{
  "n_layer": 9,
  "n_experts": 128,
  "attn_scale": 0.125,
  "init_std_qkv": 0.0418,
  "init_std_down": 0.00614,
  "lr": 0.00313,
  "beta2": 0.95,
  "train_tokens": 277200000
}
Below are experts of layer 3 (counted from 0) of a mixture-of-experts language model. Rows are named gate (a neuron's input weights, with its number), up (a neuron's input weights, with its number), down (a neuron's output weights, with its number) and show model dimensions 0-55. Each number is 128 + 32 x the weight over its row's rms, rounded and kept within 0 to 255. Numbers have three digits each.
Before each expert's rows: "gets" lists some tokens that make up at least twice as much of what it gets as of all text; "raises" lists some tokens whose logits its average output raises strongly, later layers aside. This comes from a sample of Wikipedia text that the model never trained on. Tokens count by the router's weight.

# expert 31
gets: " |\n", "\n\n", "|", "2", "\n", " |\n\n"
raises: "disambiguation", "away", "-handed"
gate0:136169186131090185156160221132123103128107073071152092103114165148064122129118137144113051106100110195111136117109105101158089120117119123087172167141088131131122102156
up0:110092144076122091127123155099099139138141161147085088120169141185117061142117170117140127119089047156150113102099159134117105109088107102114144189122069194113109160110
down0:048181081107068162136138124102118129094097112131118142144092149161113127126121141166094168131133104150172177150110177201075127114075144098135155166072147136105093143077
gate1:132160141076186120119070137154119112141116066142164125136182131098177170136130107143116066125100152089096112169131129117136076123124093143128147086169189139074066135177
up1:134078089113126171098140188100159132104137182117135115125128085090147105112112079145154160183097114164144173167151119090115126129097159159085126065136165146139116116082
down1:144116108075073017180135111148081073158093162116076133076128128152103115084122166153152186136094146125122165104152119158142195167070170124133144125157124110160141159145
gate2:151156137116196156108108121181152152148068112115155096170137112130152089125102171187118072097085153130155118143107113154105117125136086088090092141145174128095083115116
up2:128160137148121088173157078124162138135115146152095063133110136153123090110114120158200149184112146150177161176087119163070151124097111150143150213132134122165123152080
down2:098085117067137123034154135143148170089118098145108140152154139120140123127097121139077075110115164107179104157128129132079103171111167122124134112117162073134121085145

# expert 125
gets: " of", " by", " from", " into", " on", " in"
raises: " their", " his", " its"
gate0:125078158133131136143153159161095095182124136152174129108181123115094156142120122173134126154187129135142102124059152081102103123147089139100115209092106121141153120127
up0:112128131106142108151128092104107171089141096118106126132132146154129081088168076119126128121066110144091149093131138133110146130122112145145091176110132130174144105116
down0:143143134109150101107127085141123118104107050143046142118080162104109140125199175151160175178131156132144112174116169119129143156131117153139147160158094089163111132103
gate1:130130111092136095155157158135114134169113208070082099123104198057094154127103141130094105168132171140161085160066071126092193082145099185142127104115094136115145118129
up1:152096121130115120152102095134098123084110134114106199134097195194134182116127125107131116100086165151107133172137143085127171143037107146117108122141139072154109098129
down1:130161134093163135123168075169128141097102133082116211182153170125142165199103159121167149115125110197132089088156038185133107112159096074167104117111126206090119155060
gate2:121186114161112121119118078119088120077075152114091119140092163113113129160113150127140078186082162170167074159093089129147125096160089138168072118102137154113135111178
up2:160139116105126154092081170167141124155125116120234109173075096117160185115096119136121137152132163145114082191149138104190161125112083159137117151122097118113105120149
down2:129114167117164128107124187114099085133167098052148094132183117092174105127138189026160144100204119095091119135163098143139146177078107120083156067098109069081073105140

# expert 118
gets: "7", "6", "4", "8", "5", "2"
raises: " of", ",", " while", ".\n\n", ".", "\""
gate0:175094184124174109156142122173132116189079139081074123086098140100108146093128150157168142117109113222121143076145075181131213154101084143122157149106135102082149102072
up0:086090154096167139113121148163110161131151156153099167117134121112156135133090081132144144077173140106177139122100065152117113146114061114119088113138175140076122117102
down0:191180127179093129131130157135117112152093132107122164146048166123102096166140089125092080103141080118133084127159114116194072055117148113121133113134134093075198104127
gate1:130163157097054131083217126127138133126130108146143127072099165115151134131108196096120140130142103149138108150069106132067168174105124091120179050135091169148092063146
up1:156108087148115191144077106139078211085095146114086070150109139144156117160097138134096169139096159179128098101131164161086083104099191087105082096171075094140152109186
down1:126136129090187135125162112075105176098120179124120168117100107094130145180125100130154105113160079184151096104086120147223144135121122126088161147152073177137145158146
gate2:107106166140136138135156053083129140106180136109112136161105117133100129124120141105137121148113173148122089149130214103126172128102158108112184199188136092142154176125
up2:113131179119162138155138110132213143123143185107153141112158131141135125106151161095107122145194106165144079108150113142154130174133168154161128056150128097099105123090
down2:146159102146174121140083145194106163095142160104155154104126133162044104122088102094134076146119161110130088156099087175118137115161109068200118184176130157138110129125

# expert 93
gets: " in", " be", " on", " up", " In", " have"
raises: " a", " its", " his"
gate0:128165148082113134154126160110106142076140133143128156116061101159158076107191111076093142179158103165115108109157131082148098162194132173142099127119148111137094094139
up0:131083130114143182118162138088105131193201151084102244123182121072091112120172132168095139088119129094161137104165129170096115137116192106155116135165109152101184133159
down0:102118128115085142148179076098130132067190161125152149167143110151127118142156159111060084075164096096164210152181190150136138095159147131099169134084170120115103070122
gate1:088096092181155172130167127128119157153244222159136108135146118119121140106096138101171101114122071133114129161112164123088102094119109166129135124089122092106135139086
up1:125146134186088106183189194145118147128141150076138105138117079076149125123091143108070149109077122073157139098079057111139131177134180133138091094102146150166136148099
down1:105162124069126114145156166144148138104127152056102163165139143111116069127180139152097169164056094140115106092164094090158131192112159088159095111151046121115138092164
gate2:120141127102135058100121158104112155151072135144131140116123146125116143100082078162153083133129128165154107145134087133094124189155082180114106153108113115131153069145
up2:200122141152130179087116159123109122105105157133115155139188139117051143144112048140112109122141225121172106137160124064149105101173155182119164091121135133087150101109
down2:139166142122150109113134153183192142200156097081096122131160123154104133122085075150083141111116125137033129184167119133197137084180145105168104121144125168066160111158

# expert 117
gets: "\n", " ", "202", "200", "–", "199"
raises: "ership", "els", " record"
gate0:184122100150143200142090187182087122101105061152142092150118186056139050088109057105069079136137048086115080084126163118158108110161185143082122101154131161150160079100
up0:093189043100145176106198157134106085133114108160110079139170114171131133103125086163140197174133085126075139104131036107105106132156078134116169145160090146143119151089
down0:091142139169148065125130164096095143133158184113151126128105108129128139085167099074096093099137126152091110117138170146142082092086152162107102151099062129066142062151
gate1:151089077165062124128101091123176112142155163149154158140030170149114099150152146160093126151121183128076098119105110084085053100113109096107144079144152121141167091137
up1:138151144055094114143118111089168113160155096083132151147100121067126147104151145144125188120083165169186150074202123084148127153079098174121205139158058124158157125136
down1:109099148075092135111237167080096125120155116138107111096106215114164136133141140092091168155145092146112157143123123192116091107071114148125111179147081132174130075113
gate2:125176123100159143158188077154090119147074072127106130129098166179182157171116091164129175092164154180134101122170097165079143098115165152148110134118116144126162152129
up2:130125138091122067133111130130077131160073113102152134134129105111125158086144150137195122091125154151080092184153118110185159157158108112144145121104174092153143151170
down2:125098155106111123124108114062137141129144157165155099149070105143100156077097211157065132124126144102118121152149193148165084139112111142110187063145133112110073135166

# expert 51
gets: " a", " an", " first", "th", " one", " its"
raises: " of", " host", " point", ".", " agreement"
gate0:157123103125143139175093126137110144070091131106123083144137127147225102092125097124166147106094163149136110177160097100135108153138193127106111150155132061180176082189
up0:108105162061069100078125092127155083143120181193120050087096082133127147131119141111097121115108169161151090128168129093128124177185122108219141135153139141165081134176
down0:137053102112123121113139164114133096150123121129131186153138159144022142166115089092166081166169135139076186149140145147193079139184125103131121090109118012113124152146
gate1:143126153169120149125104093128067095130130088156140097153117151109118102146122141182103111069144129150077163134125098120118114125117147136089149098098125048089147090099
up1:191128159163139119098088131110107136141102183131111106164109101074069137149147142095151113074126138135107152147109216107126174102146111075164158107127118151108109132110
down1:141155145096104183198127122126149167056075115155072140174086086130139106106188068182154137127118129077194128145127179124182192104157122092122134083141052093112157154073
gate2:166147133092085085141120148183170139176123152128123156142081136138127111131126165125086152116179138137118059095129143142125178188167098149145167108130105152085068161140
up2:155128114092110061138110182073148139152182147167120078131141134090132081099128111139082087072087121176129129109104173130145176134158116103137127124106129149176092095136
down2:165121202107153081191125117155129119102073122117126147178124146106082140159069153184106056050114112112193066085099160181125141159096122070157134106114150121157139106086

# expert 122
gets: ":", "0", "-", " |", "202", "."
raises: "ience", "uff", "cess"
gate0:098141110094151121120113125111095121171149180134105119122145152128136147108147103163163103118202147071085152169102138111124173170138102118168142140137116090140166158073
up0:137119191050147183158152158110108111158165123179054136060151128131169091136113209134165143104164161113117088090099231097095188093162094114128154145182181126190164111147
down0:153180159076156046116108207131181096180125136165139073131111099117132181128125158064125094109116166102105099129148178127132172188115105141146136103122168122093109152075
gate1:150172162103107143139178121204075090161135144116098085141143110155106091156129176173141202113152115075132202101146136098070091185166142110104134121080104151110096144125
up1:153120087086098176074167127072156104042163117197095108061070145113172150114094135071135116110105132203139129145120165160114161118140160077176095137174128187114114108145
down1:169159164183182101120096137160090114139126119130075114152152136185146111075060149110119103156156165078050117120131128124154068131133101209104121120136116081160123084085
gate2:138175126141164142156112131089158158172099088142083194147169162078130105159121108114081098098195165086130158087139102120085114145113184055174102146147091117132129086161
up2:107128170078196142118120081060194118155104143169150123140128133130110089096121118147148130109103171141173138075081177137143146119145131087140144095134097090177068139148
down2:130134224105114161190084081168202156138122143127161098090107151135166153097088144104135115169154131082138121153127120119124126167146115139177124167194070123120166139103

# expert 62
gets: " of", " an", " a", " or", "–", "/"
raises: " –", " =\n\n", "vo", " |", "own", "ve"
gate0:082135124155186125115099064127194093126149158153161084141124147118133068145187149180128079154109130102139114147179148140067165164109093072159147177150169100106159084120
up0:100066196150063135116162130094111124159123177115127171073115184081173128131100150155121208088128136163163168145111103146102116138143154105153108089141190058102128080094
down0:118119164060187137119092168151159129107110116117085180104182164123197092109094128140140123149107168088107144144183194129100081068121175098134151050180151161159162107127
gate1:095116086131100114128081152139130105135106191066114092221089129198142118170141149145131132135093113105110168098181107142120133074072060153128149164169133142102095146171
up1:096112171133053123151155114101068151080179115109114129163088154110133132118127110113126186124141153138113110026111083194159158139141148118106150081129111137136137068097
down1:128131158115107132095105108100130141106053119093179096142152110151086150173118140190150087107136031137092156108082080114128127158107159090129126142187107126124153104145
gate2:132153119182195119143098120191143154091087128157140129179105118099129094110103130147152044108133139102121078129144158071132066119167132115152171178155151091113103126132
up2:208090149174189178132103103133134140093119103117084108128181101138124168125119112201167088159140171140158133073124129091142166135141159126138131147146115132108153145073
down2:219194174105153091102134124078162163167153096130116120172151148137157094142180070138197068081132123139110171119153177162170112160105095087186165090174139158134118153103

# expert 43
gets: "3", "4", "0", "1", "2", "5"
raises: ".\n\n", " .\n\n", "\n\n"
gate0:107148119145109121147119132116123153131117109156134044170165133193138157133156134123124170156119122091120140108185104107092083139075088101127112127112057083102153142123
up0:126117103160138124106141154113125118155151091119112111132148100125108166159093118090124169149085145095116208112120165169176099179161196092122148069098042132128147137149
down0:142108144114127111100113115167078161101132144113079183112126203112170162111175126124098122147127180128097133067109196144137169081143124189136175117143097150137127115141
gate1:119063053136097123120108141139154103142120094180156136103123137141113128161123183122114087127099147170193153094109121084138129099208116114107087163105092185123162136156
up1:109148124071120063102091143123107117114192104139119157147164103119117109105126104105067126151113151133073155203050195166124149168143108126098169149115154072154095055149
down1:149144097125175169149131074138149122141153136084153095120167115037108144112099110113146140115139125087076143084080145137136122138099150131099129108133138192182090149157
gate2:133082106124136069084126148056162162179112163106146171135125103163113137103114099122122137075131182132108123174146142127097090102122118141091095163167084144140094137110
up2:136132114108096117143100138180105148132113180152130151195157115170120112121135074102129101121130191116156123079100099087110180081089147153114095086120129114127118202095
down2:074112078136130137167128171112092164161073095158132168127144156156140133113236092135160175108110179155112096108102126118135137101155158128126099174174176099161110117156

# expert 49
gets: " in", " and", " at", " |\n", "-", "00"
raises: "oto", "urn", "rib", "iv"
gate0:108152108120120128090160098162161104127166123175138141145081156169147114109173142118099129133116130157145132151189124117148136083109173168167167150147181101087127152142
up0:092138136158176149086153138123116061064150116118134112095143092088133112148108128099095156154085117085140093128117183122117049081167143103154090168154119137187108086187
down0:100183117162118111170111106107120125084099131143119105145142111114190144144140136169128076149147131105134079124119038115095102119107210105097175119129111157122155146160
gate1:149099166127142177124108151102151082153158113134154160115176179126069118139110133174108118165154147099084089120096121110096172135104170060171124109153094092123103139184
up1:122106129130166072152120115223123087091071129111158196131176115115109136149104138177125156154173129150132075166056121122108094070166131112091137135098139150111135101149
down1:171095155113083122053110126179113094103115148137154159156138149126125099156115135197086107174121153188100145137086074080114144113142051119138211202165127174115133190110
gate2:159134119177115167159109121144142124127120152114118154110110202125127123149097112086141132106058189170111026151140145113116097205126158137132115130168118163107173080124
up2:127123157161104099166091115104134117119131093112167072149183126082173082154113143150134122187176133131130084142103099080115149153145126148157124059116087101112160139187
down2:180132100099126117122136124141132199108160154103117106172141128112091089119160117144109100123128098155094161102163080057080122138101136111143152041101111138162168100073

# expert 9
gets: " and", " to", " in", " with", " which", " or"
raises: " others", " other", " any", " those", ";\n", " its"
gate0:138130141178146109159124105091092098141159135151127125158103151150113188113165118125190169160123104092179154128150230114068116071102161154107117075145168154108109108116
up0:142038065111070104156218095144138157195082157150074127160121085105148150141162112110117102118117159119152122158160073167096127095087122163137104148127099183149117202122
down0:154093132142131101115103098135169067134103091151102155051147139148133139095130112103123068150122152130092088132095099091184197073144139118142198183110149131199141092156
gate1:110137076145094181125119171157150135110093155182147107172094145147101071169151155149109108154084124102108157149087074099077128129145186092089152125130120148145156131098
up1:101144103119177126132180117151154155140139097207124131095171146148204092150153136101132145111099137100177115075162106175100082087147127115223081186139160164091099173150
down1:114120169082201105133157085115187103127136097131172048083097148173159127145161099149114124106146167160106107071085122111215185123121129135155193178091148115126117101173
gate2:124120106107145113162132139144126091141128135119132051142103094070132113149166083155088123098106163127075165143073091124127177169157201082160121109081166113099079107100
up2:122110142113106151097098116177081109088168048116115117082190095111134132146127084127104160077084136181187126112134117131131157124135153152191085125129168145082090118095
down2:168090172126164125107146076164109182125108195151163155130192059107141118070087121139098117111139115143148080135104069121143150157172178149128109173141159136137124127115

# expert 10
gets: ",", "–", ".", "k", "ag", "y"
raises: "acing", "ality", "pl", "outs", "Tube", "down"
gate0:143125177116102081142099106140093098168122117146115137094160159113139137155200064136111119082082155122109149181109165126131035167117076111074090167113139094186072105143
up0:135092155195145137111099191080159056152129150079061138083140106093124127189121138104127137151086158151113130100148186155113135148124141152135136129151204105146142111150
down0:133145121128164148135159118063116108162130218114120080065164075049132088139121119143148112167129209080139129110065175170072164136121121087151142127032114175091134152151
gate1:122126124143155155081164129093169130098082128114143124115130098068221098162103176112183155088106164108059149081147101148120124055165059153127092132155122197143192153179
up1:138118156125122079128108152083115117111164143098115135137135156154154179098104121117069133141135151119071187071183108091162184083111155166218181081116176109124121146117
down1:108170178092117137143110115217086106147114071124168091167107162104153132172065140140106068127110088077144210142133147124165147131120077143176141145125097156088093133147
gate2:156069140179132123220135128108120171108118135095144118201099164155106144112098108125141064129180117199116141142157113115179190116138137171144164144163074087179107140148
up2:144162129158071131215116095129130114094090152112137150134112122189156066111103126108134089137132129139142075134164119032104115151158130177108114183117147100107143148130
down2:172079206157127119118088135086163066111096191166183133094054113194132141063094103113104143169096115124124097118138089099147126155142161201114128104174121142142162136043

# expert 73
gets: " by", ",", ";", "See", ")\n", " See"
raises: " also", " Other", "ides", " others", "les"
gate0:122065137159160156077158146122196170132163097098116125107130113156185136126142170169134104129096120148145151088117114184129086079113145134103112167129125163097126152174
up0:151086139077092124156133135150101157098100126106106100142132102117096108114095075111115134118149181125223120177063128123127135116161160132100112123173143140098138119129
down0:048115140132084119158179119135097054110078087137147147105108132110096167168145072173167158164157101170084131152102200092067162151096078118048145174140126089137134118159
gate1:133161121097081155181191090165124138107094097080132116188065162122077169151118084119135084081050107117089122103166118095066149122104157134139069123093110162028143106132
up1:058106105129106130141116152167108123184132160174163092061113112136145132164127166137101119141065139145139169166110116141126144162129042108089137110114142110195095104100
down1:170131078209156103165167178146136115171134166209166151124129185133123079145176167140170174117138103135100135117120147144164090082127145108138093090133136120172131121141
gate2:148117159140142149104165160149126175075168121076100131128134134115102157151147102173187111094119150107155148162081176180154177183136131104109166105133086101119117111156
up2:105101103157097168144168120101082148090139087148098128153090166109083119109099139130070126093128064119132133157116057158130140178162080080151144141096137121064085125141
down2:065154096148137154116106117146086144213089127098156082089106089171096138143128142146172110178142100102084125064134035110161118078087123094081128148166130111127147085120

# expert 88
gets: " and", ",", " from", " to", " or", " of"
raises: " |", " nor", "=", " *"
gate0:146124160127116127123136128110126187163090163096100151128115154172128089134167163124119157146173129167132116130109093047180170147127149096107150096141162098119069090190
up0:139162143159137145179123096094136119088105102122176149101107203124096163097103138129137166166189095128111111121085094107157127140122208113115165083178108119061117085159
down0:173125125098138142094162174207147160124175243117181189144155157059124133152114134157142124133142127085154130184200102124074138143153107105150118112166176144130130123125
gate1:123106140166138117170178173118133091186081058134070176133139169156133130122120127163189102114132130216116074066133146100124137131109164103133115129068129122134206062134
up1:133073144123100127129157142125144125167127130136089130173095102139072092159158125124150104111121162168108110206134170174109194111083054078067159119143135111158133134140
down1:132113099150145113111115159093153147124135143117179115126112162121160126161134112093090080120152134150146144177139135114134139131117120108094133109166200106135162110149
gate2:167083072116118133129139101086103156088095058162097153096173094105128144131103148184126178116142120089114124111134118144129114107115111121106127185161080107153136140174
up2:131079116183091137095125127159140152197182133113145165158166057122137159182137133178105069115180079046151157128086111111135147154109162130087133126128073114141102067156
down2:140161063109073122114142121115099190156120108194172127065102102150140150130147150131173137088099086100081172132097139096103163144118104133194118138146093181122182147062

# expert 60
gets: " the", "|", " his", "'s", " The", " its"
raises: " ", " \"", " first", " N", " A"
gate0:158099140127112112147160090113079199164091182135111150149144104180118158120147116129147127140101187129108125208183174167089093066097114134134099093188159112017188134089
up0:149150172127131072089130155078107180084102123178083174121154086097108120147166146128170091105110170127127182151151174096090173114119139123155172157172102169106147118094
down0:094167073142132082093102146163116082178114080179201169163066150144103127106190100159075066152130130119185125169111124144075168112110135127162128142149121108107140120124
gate1:154125176124162096082134064085148109156101091095142121142132146126106152076129127107186103151126163114081151075119167125130119090126128179108089128117109153139131154168
up1:121112091113105085135182151103195106168146096143110073119176128115127065162155107094092070124070143232090176135186097117072133133131091120106116105122101170196085115106
down1:098164144154117094081073110124132156162109108076119157002122129127184188089113118092177109129115146144149140157129099161160127097098140170142088148100107113064121179204
gate2:112153121125106107119197190118118113183092099134095136117117133212137082180145144154152108138179135109129147126233119110140220183120171113102063111085123123108087162061
up2:150135143143144158127200165095156098086122122152097159116154146057100078141148097140137132157143098056147181121221125098089069089156169116146051103119146142174079142120
down2:128105151121144123122141115157140123131117154133112087124125111118130130101112146122084095103066156153147144093070152125130085133126119104144146162159055146196113097170

# expert 33
gets: ",", " such", " that", " as", " known", " it"
raises: " as", " language", "st"
gate0:149158121145084119132148149195103135142110134128159106147102135053146140151122138105110142164180095180106135059114108097170167158154150078145083145100122147116136128174
up0:129117100116087104112101150100170154127131150151072155113109117111139122108150166115149134141148173167061139131149198149031168141168141108151134116099128143137119094094
down0:152137111109137124146154118092106175126128159156133126111121151128098052142099101073131126186100118139099175085145098116125133178104101111141105123087116128163116153108
gate1:101178121153128083060139133115149143179087096154107087138190099077108129147120173174152102103107138152121138132095130110176108099153129055035055145158120097165098105127
up1:136119150083131086174180103124086150164112050147111111146108115146075117151144185137121166135135116074081125118152081150134138156097070122079132182104133126093111151127
down1:147102122150186068092095076081171103130082128146110114024097104160068126111150131148088163096141138185117128122147146167077137176175076131180176113184148164114135112131
gate2:141094157154142088120077099129198174115116072117176161117166129097140142099079122124157059190092134130161130156145108151157108138124180180139153064159131102087149206170
up2:057127102123164170089136162098072088089121084141136114096192107061106145126157066141143109130137199201134096165118162160106088126151078123157074117170121148062165144129
down2:129151166097131120116118124102164166104090144132129146170179138099153152088065121168139153178158058097134151131144124128131174176125161142121148136135140119134110118166

# expert 41
gets: "-", "\n", "|", "\"", " |\n", "==="
raises: "night", " Died", "-elected", " ballots"
gate0:170072156158157110096148146095099165125110152075133122113160089146127135116144101175120126099140159095100126091176200081146200111109132112139093118160154138119092096149
up0:126224127090120098103103129122110120215080147120125178093120133109121135135121190093101077136128166165145171104136098131120118104112115119112094124068140132149128176114
down0:089219102129157103134118146084115158116152162135106161115150115143123165084135173163143135101084197123127137088148130135146104055132159114139130162101095169137116136162
gate1:146149048134115119077101141105109074138121185152091117130104124150105104139178117158129099074178145174095142112115105127078125114167151104144088128111139121163088171147
up1:169124132087129092096162129116138113160158057125125131109129173126123109097103139070123146144088160187145126106103128102122140143156145134086175105149136116128048120074
down1:112107164106106102174106145150144136115135162101156105241158109121136113153178211140146125093142183125105079094141061143138127111133141070079141163150098130091076108066
gate2:161177144123194145113080042142098159106156107109148113150144186089154135133171126102143174112229105108097186117109099173151161129163157108118149090085143157103067154111
up2:163116102102117153158161121131079083133110150167118124128140103114108100132097126142140120134090082133132121054195103117096164104103202147127126116104136140113142183133
down2:152082134133092145106102144122170135094185124141108202150103160165104153099112099131159103141154153132129118090126078076108119133108145102188169157143105118106142154117

# expert 59
gets: ":", "\n", "-", " at", "\n\n", " /"
raises: "ine", " Cup", ").", ")"
gate0:135109128096122186152099131185135078161127192100185128147159147123131143147112133200164096098146134200094153168164101144155138127137181087125122092139113148097167114086
up0:033104121100125134084163098136067135125085180165153161118158075162129164135164069186146112098127146138122164128199125162087065118101076152132095152162117086140140150119
down0:129128140109161119101080178054081139114162149129137132131165124108137073143153081161193096159077089115134151124149148166095109143135126129213173187143138122151125108201
gate1:184086176146140138227155128113161139151182126111106117177136094131114081170092119190144124173157115125062147112136128144200174125127156137117114153138128144116072079179
up1:167081152083067132147103113083074164111197102163188166135128135133108146135104117109098136170155133072138097093101155123171118117127184150065131106141114119099135079110
down1:110174137127173100152125092084136136157144087128158166030190150166190150106160140053143152123152116073084142103150175194103111077145139120136145150153106121150143100137
gate2:163127136093128129144167145149164160176105076094136101120185072130034102104109117110131121100169128122111189159091104115084129140142161124142124082073129127129071116075
up2:161162091140106118141147151123115142135155171139092060166161106142097138129113088117127186140143129126063157151099117169127096130128121084106142142126115197167082080096
down2:144184127096184099131149083118159112174138117148110134211098148106128180107110140230119149158150162165117124158116143115152098122053121160085128111097157100030134189167

# expert 50
gets: " the", " The", "The", "==", ".\n\n", "="
raises: " ", " first", " next", " same"
gate0:109206173172125102118092191103099148142108118143121148149139117083093126078120106110181106161110178093134154105104174070101164124066147091162101129110082143132149148144
up0:126162091151174116201127092075168094133093145090097164130135128117125102123098188134166084189144155132058147099139144087155151070147189121141091159154129198112143134145
down0:142127131070117119182093142157136146114193111118117077091076081076073054098175112062091148084143132082129158124142119155146123113156145128131107082085145125104128129145
gate1:174079095138118123085092079129171204120084112068103103125141132144085141151123113171107103119188099106151123138044101116110116118166168107055065155096162140162134156171
up1:049081157165145145166103112115125181075107173135158116132187154071154150149139163155124122095161149126118180144097095156138050114115124150123076105113202089055160117158
down1:087147174168219124149187101117168180159117131071067140119179128147090192118139114167115089141137129156088177113146118133102216110139142155112150114151091171148199181129
gate2:102148109125168098111174108110227168111139162109110103132159093101147076121096184129168143109086158210102169139145113099131124089093152139099116147178121182134062124130
up2:125091146167156160122077167151048153097124117137136119161140116242159133166140105124135165092080177139144104156122122177169117117101123087152115154170134144100177152145
down2:145151116103114134123163111078140124167145174133109108161088137120144077129149112126165186110079171106137083142132114127091143134091118102174151191174114154156134067136

# expert 123
gets: " |\n", ")", " (", " also", " |\n\n", " career"
raises: ",", ":", ";", " and", "–", "/"
gate0:118194145104147118097160127120122160108119144097147186165124150074161152180147174136137101095115123103102166176151126108108132181108166103106133137104101169079113110112
up0:200132144084101125151148128132139106113140099211156144104122108117143153136111145162112101109149152097143145123132137131114191139089144131110158122085141178125098156213
down0:144129100121121150189161147142128106157157158091134133057115078152140074114169136094094147159185132115104152147161109160180117098141118158147214168120110086144152087078
gate1:133113152115110077109145151118090162154185104127106158160117126118143041115117111191116206078207100067134141102136166090124108177104137136072154082078146155142070119089
up1:080111089115081095110130141144102180106133073120112077056092164083149157176142147204143085075136127134109183130158132151092151168159133112071105147096065146163159142112
down1:054102069157117094132164127149125156133169121090118197055139159081167171131183112126135116170207176082101170122166145176132122088134138145162130142154157090120144109145
gate2:135152135150147095152114115120127189140147178143098101127097131142151116128161136088098130135149190138123152183133135048087125105138179113133109124103101175116095180118
up2:079117154103188176162120091156150124158140157114150139187119093165131136120125121109155141167130156114089108140146084128089114139198122166172140139182040122141128122144
down2:089120141126086088154139142082142067123138166132167141118098137134124127177062187202115163198108150099151170091112113111071131169070117065122186154150107131168109098191